Experts of a small language model: width 256.
Below are experts of layer 5 (counted from 0) of a mixture-of-experts language model. Rows are named router (the router's row for the expert), gate (a neuron's input weights, with its number), up (a neuron's input weights, with its number) and show model dimensions 0-255. Each number is 128 + 32 x the weight over its row's rms, rounded and kept within 0 to 255. Numbers have three digits each.
After each expert's rows: a language model's description of what the expert responds to. This comes from a sample of Wikipedia text that the model never trained on.

# expert 6
router:095146176064095152184096109152190115193118147111088090167179163116148103123176176164074165160121173135142092189104156123124066169109140081155125141133181073138117117090180155180146175164141155108165110113092099142100149148170161152168181182133100116118093172123096101155105134103092169135101154178163098095123108115115190116083162145142082091154085163095113170082162125085138147158095079121159131138087087177107127170108128119146134193094140137135092183061176104098170094165159141166121150093100159131100162117087139107126157092100149146140164155112059196116173093104128117148135165131132159067122174075147102140176083136120113132100084102160166143167131166095088130164134095157141131110093096147116161127103125126107162159165117168136147137069077117091152101081118099
gate2:154081117091124172113153242063167121122143106094151108113138093088170081173145130168102108206122101173122181125170088148155174120112174169128158101083144099166119095094112180127127155204122079134131112160181146132112150125167133121161078104082103141150192111124151154167116075125145097132087172058139164114142089139095122071099133123122105116154131126121127167149090105187106136151134151200099124133126131134165115080129112184209189086072127121153136128116086163079111143088112115122126104103115145127114099136124131172181173168147152103087142116155135153163123194119160103161158183105138142185158173144165126171047142127132080152138130064099088164085118117094152087107176144120143054134142084124115156118107146155133198153127109132115149127130079107102139143126128084
up2:161131099153113127083066132154142140202159122181148130085110114154101113090117173064164067075084143120103089203150101101133089120144152146119169083165116109148111164118158106064149106067082185186120206136168104116197139078154175125126118076077137131170156094161137184137198156125145154155189105122150099126128140139120186158194136081133105115105175177118202099136099193149113126123135136094099179149111174094100194125140132142133110087115089146199108133119174103129135076151167157130138140078164141092178090110158123074149124151190163102091165128131114127149141095149100141189149127093117093136101177096100094109159126147132159088142154093185140131075137147119083118121137121106118113156128182135117188155113110154103130093109117125095101148087142148139145116109165107
It responds to: Line breaks

# expert 12
router:089120140142102147083184176127127096124051120130138141185105065128146103135150111064162176111170124127112071097165126077167193086101102121063150120106150177159112097108121113088140144114152088073126166131139167151098137205130112144064113091143190080162083133105137069151147118172102084132159166091123115186179116112150132116108119124126089150122130120138081134140068109057143105090133157100130144061099108158112160092170180090144176105155121126163139095178088137171133095143139176153178117173125074069198102122121121129176151162190126081143039170122148089104141131139123126140138165103094095127076150174145101178130160102085125155150125149129056148103109129123154174131153161152152175133110086121105109079085165133115177141187150130127132122126141153133108101152161158
gate0:135113145145088101139110130123136118114124070118072154138145186149171194124178094133179096133134110137129140109184141111065059141112179098067080138143144138118121171150136143131140149115170104144130143075107142131088111182125145172197097138085096069125155116153204124138151139088085159124087098126151207134145118153130221138181170161197140131116112102133148120127048094097113127132102167167122144110150106163180091102100166118184137097053144106196123057131164108218129156171147141131170094183080168103127115104125111100102150150117081095141102168072108137126103161180197103103142197096134097134118120130136162125103124117077130110153163122112129114144130142154106121140128108157190115106144161124128123096139142107194137157116155180168126105155136152109110067102078175
up0:099185159092135118094130140094152093147129156107096201169182132050200115177151079096151111138163155061191079112118082144123094144139125157127131096151138113120121141107125117096112110145105116099145106132116137082117122170142157164105176122100101161136188134091102155128121096089140126148103165134203131091158134135119118124102122146117192231097102161125156112140051175178116103118109188170102129142178128115146170116074164208155144162145170122122124116136119114115133144086161085122145131105161120142152133082096121194118180127082117156093111147081178097142148103182169120140116172150168127131191102125101082047125114136100136127101156101122229130120112135110121119115131121038168118203103094146173105108109115147153119047130154110140129119081120140141130156180103101
It responds to: Capital abbreviations, line starts

# expert 19
router:130112177108064156152082120094100130111149127173092108064151162108177194137100097108078108098115185112134130174143168115142112116091150142107083129069112115143120084099096116171120148190094123191125102113144102110149164119166154089138186147146089161167095159134123081150113090157091176102106132138129069151111112179093124113135097135134058059120074129150084161079140154133138174164094132111177193192105105078145127164152077075096144141114140145142113174095138146116107112162172119165143122102177123099160158155110156078090183136158155099135111083153114172088131153083102108064160150139119156176167168153143123144172089136170075130170096133098167124127172145084073191116148123163087172124112061143137142122144127161167107156155189143072141157092187193133116125134132134
gate1:141127165141149080101137134083158059125097045150096145107132170106075163110166084097135104109153130054192119124147114075114076163118093100121152128133115128102147150107110099110095111137119155136182183063125188107135154073124101132139096092067174091095137123150136124157106143136103124127142104120112158106126181164112079147122154109139127180141107176065039145155184120136150123105167104092131154105167133155151133154076147166086108143135097088102159158121183100128155161098151126148070136142110112152172149081099191079126127098125063170107104132132087190131151161058139101105191130108128137080128129151125171144072105154186086164151106197101147115087175146111105075106139142096110128165122186107170155187153083144126058144118157162120134197116166111158144153145089124
up1:210090130117157114132147150134154091088140128081147170151094148126134150085174102130170132072122174126133141143179173176052090174125145135165113106070128125124104139144130092088117113139171126111162195065099123088203145172074136109113151231155150133166116135165116143148135137188124085127116122147118113105056114146076170112199184094111176139101104134086124171171135109117177215112135133131122091119126093125162169116139144140110131126097194139135121171147160147141117132161100145125157168141125157160114146148132116143079158135170178197137141095191111096119138123137142157181172083125172139110169188148168124110099109144096083159183094098120147104145164112165153165152205141129102182136150141150154080140132118135170132163079178097139145097162135090091143087102191122
It responds to: List-line bullets

# expert 28
router:161095098158152145078184184127098096102076139174151135150102070153107129171108106084154119140154119091109093096144133098174163126096154090065159073161132163153153113159126165102115084114119084113085133077157123147179172158079147144064104108114183095184111134079157080110117161178149085095167152090154168149156186070164126123130124109140150151114123166127075133132079127128075134072154174110148184142084163159106140130184132103150168100114100142101146078170074115164139107093109147136108140166180075098186108117086113173184153166190170114102054150081162079111101141137064127143106109141166155159077117175145125131152147130094107154181089096146101112132095153101145109133171091147156145117108110088086110072121107163144103142158133158130181143135156106110073100156176134
gate1:089151122121128127152096125127189157159113163153131099110152154105130139136085078173088101172159080134124174171151183143080069076161108115170115135123138100140124138126138102138164063176139127121135077122132134166107132107065139118192099145160149113179145091120131152131120160107095141157165097094095093035111140126171149126154133141122083093137147146101125121082164091123142087187125157150095114168180135071200065097111138169116132198076089125089129157105097172103144181095147112102090177155135169068111137125093139100094131146123125061071174179157093156127085112127062066179128097143172137149187187138123061115112153183155120125136151102111124146163130151120161143121186139204088121092177181146114156132120161154092115090154118111116149127125180125154126198130121170
up1:132070089161130105087131128159104083137182136097141118159129108184073065046161194182134088106142103129082103114165130131135136126120112130117176150117055105150121152120147065125075131101084059139094141125143110149106077099174151168143151081176188116106099186140168131125087155160086083150148139188072110123138146104128165116083129168134172195177143127100096132158120122114130103161114155185142142131121122126142154101155186088166129150159142123111134140149078106168113161187124162104111132142114101101108105150169147127153077093085178119126122137071158153104132182060160125144098177116105142134085140163090092149108187101114183184129129100059129105142107171128081150171101061115115152140121139146173030142161150126069161125085152129128109121157099085118120133152155080
It responds to: Table cells, dates

# expert 7
router:088092063150098111111118154104111096140077135145140089172118090192135103164169150115165217153174066145161106058135105143131191131120118183070155074122125161142123151185172120152142069123174113082101150146097144147134160109078141127083111130110137157157147130073190092133098118169093074070163074144092185201151143092143104084145105091130151179078094127133111162115107142112127157120121124116132159169150126140122125101169096086132119083132141111140126120154113128153160115153095190135123125123126082144121141115128188140125119196170121121158064168056131111111116129159129118104145119105179163150104082167096114181139123098120107115103159081162095188111153132127098057123167117083131167091146153120084109142078096107161104090090142215133115142156139195088092124182089128
gate1:136067156154090129180071172114120107148142116115144166164174173165185119092103065103121088071085111198158192110151103125130135118119149144123119175110155125142141142105147132160118142132108111099105113062100168169167109125129131105187121145079049111116162090096109136125164113198139082125162118127084118167094124092148073081153121095122200125079064167060155149127142094172109162167113035165100101071151128131122151148120130155111066123105103089142133086145141135107148142130098122147159166062095172110094185077155099131120104133129146124127187145126151174153154176148130108135124167105127123082097107180144086196153152115134107099108109131144146124193139081050172104119075161101089145119147159163114101086088088087164157107065128119126135111121122195148118149127107136
up1:182125125124093107095093132131106089129082153123185112088154099178090137070077150170129147072109157149165126147167147124122145075169191163066125124168094161111135198141152117124094138103148083153190102063136137148103145139133095145125152150147128121100142160111155081086098113155155091159129103111127104118136151120107091127160110150100122156063077103125132113101142100175116101122122147187149109070155153137163174121123144108083121092132145135130189139124111162156129094134115111173156099110085123072118114084131114069170090111210116148106131143152112166155111173121100166100120066169150131131036157182094142155099081096125229163163045098098137083115115089082134118103107091157102062140144094117168106074187168129114104148137154127134148124057117105041151121113126114
It responds to: Title and name words

# expert 27
router:156094100157152143077186189125099092103072136175152136152104071151109130171107109086156121141155120095108094094145131099173165124095155090061158076162134163153152112155125166101117085115119083112087132080159119148181169157080149142067103109113186097180110136078157080109119163177148084096166150089154167148154186069163125122130120107141151152114120164126075132130078129129077135072153170111148184138085166157104139130186132105149170102116100141099145078172076115167142108093108149137108142164177078097188108118087112174184155165193168113101057150083164077113100141135060128146108110143165157160076115174148123130151146131095104153178087096147103109132094152101142110132174092148156139118110110087085109072117109163142103143156134160131177143133159104110072099158177131
gate1:132144095114137149078094108169164089125174115104139094139129145105107069073101129173164114094120068154112164160051138121125139153153116117163168129150171109136123092139138115176148168171106149104138101117117154167156080111187060181160193139130061094127056150158150141124107176123165173145117138134066109122175106156160134107159168117129156148163127137127156148135170095119139117118148128148116177141169114119101150140098195134145096117078175140114099116148152161105127146142112059103171105130161163125149151143128111125097079146077072115050135071198103186080142076184194174161128111164111121132146171138105113154178096105176182062118082132114122172138189185117147126160074103063127133118186079098102153164110119132112104191090157109151108158167137097144106120154138094
up1:199114093084109156093130089105119150116169173178133136130165125093088106178135210116118116140150123122133162106092130144113106136187122187131105117120108107109122159121126102125140109083090128103101113110069091148205096184087089161195075087122137111087071111083180162143077173095116134126088114171133145112133160125145075109113133157150176162169064095102138124086165100129110138152121217067154095129109105140086111148173085092145141073122158100121112090143189131200154103106134148099112102202119109094071107101102117148097082147153058110085057150130110132135117095109191089105133180131170066099103173145084137138154121114159034096089172145124154114123135086087108149073167118124135138076125139107094133171143108142165139162115125110127147136138127111113121149080117151
It responds to: Mixed structural tokens

# expert 4
router:186141190160065125121113153131089091133117097158101085108075097150180099134166092127148094105162166103088101192149176140171156100095141183123119147126076153194155108091125144134181128179101102156138128092164116162163128165086175145111091067090196129164131147113128112174152182140113113118159109116134145158102128116151129093095103088173097168063152166133107154124111163116111121166137157121173133136110143102074170089125138090102179139149154135145143136145085182126177140190179187168113144141166147076150106124070102131172155112134169121129091087168128112100102132087124079098126139089204078133115156162141099133088141076144156089120116190121125138088117134108091066096170131083128138203106061102129058117103153101149119094170101135158160135061151157108105155075114133
gate1:182139172101113126180136110127103123060136093135138181120076111148174128142114127159128145133088178124120145148054047107109171108134126145176054060103162103087180106148125078149156118126083153094176128138114184120113091137132130095139135088133150102165165175092140123120137096113159117164158106153123167114098158156157076128072136181080099175106144163167138147113101075140185156111178092121174156152188091103162071117041096133114114165120108097138105134122154151119123117099151149097115125141157101113085066165163152117166091083128109095158120140184129070199089153185111099133220137107057109122151074126089101105209102088131113167123113123109130101087101165157140088158136195138078161097141083145114135145086096120127134177114090170119110130142116119140130144130113142
up1:154120152055126094206184102090117147094152078097112150198082151170131135142115084153107090120134110097068146107116142130109143155171129126133030119184123125080152164101066077113149092139097148141118154132156144101081122154065183153181129175056143103139127152124113129160133120152124169076124097171168134170125106190050063099149134159119126114156189109163177157131089201083075145100116108129108047127157163082135197130128126131142186129137149093129150145116143111168104146177141168092112162103159150137145085125138176136133136143109155081127084149144160076124119106154112115101113166100101166115096137161143122119152135142154112171124051107072109114137098127116165112104145154145113200121115124153125142109077105160130117106090123163135168088133130092224122085126092144
It responds to: Infobox field names

# expert 20
router:159092100157151145077184186128099095101074137174152134150104067153109131171109109085156121142153118091107094095143132099175163125095157091064160075162131162154153112156125165100115086118122083113086133077158122151180169156079147144067103109111184097182109133078158082109117163179150082095168153091154167150155186069161125120129120109142152152115120164130075133130079128128075134073153172110147182139082162156104141131183131106150169102111098143099146081170072114165141110095110148136110140163178075100187108118084111173185156165187170114106057152080165079114101143134064125143108107144162156161076118174149126130151147131094102154178088095144103110131092151100143113131173092147155141117109111084085109072117108165143103141157136161130179143135161105106071100158174132
gate1:175115131044158133161110128118100122083121072135146158106126133093107066118178180165171154092119070096138108102129145158131202129130200106185090138091179161130117103125121098104106185167144176129091165107151201131057095140143119132162166105094081147107152148136148116175078152121162131090099181129163178110111039132091117138156110161085103136140113074082113160122132155153149148184150122076124094094149108137159185101131092154145089123105137152146145158094156170125107167089155117154123108122130158147097126149074102084096101116119215172097132085175129171149145170087179162121092170192140143121100148147169108174190104151100131129124088093105109078126148128137106102102154171177132087081161137087140069169063162120131114155092173127109164131121112121094120147141163153
up1:160081127146068161105084115190170166128125150121138192126145090086103111129133140143205128086124133128133123131160055085129143061119137065135180130153141141150149150110175074149146123096123032112095150089096194124095090108126141111151104161147229175109126142126139129084208187147083176110162151128201096131126109169135127069122128134158144132137156136155118131112142085082168125105137112106121109178185135130122122146071133154181189161131075115126077097141052119174102080114184143117120144163090189131122172140154123146130120106168145124109145098131134117134121127118108070076131122191154143118163128130137158100112162140213131090129094125128078121166149114134147145193127125171147159121112164144124127149143090212110126162140126104134147100147107098181185118102152188
It responds to: Mixed numbers and function words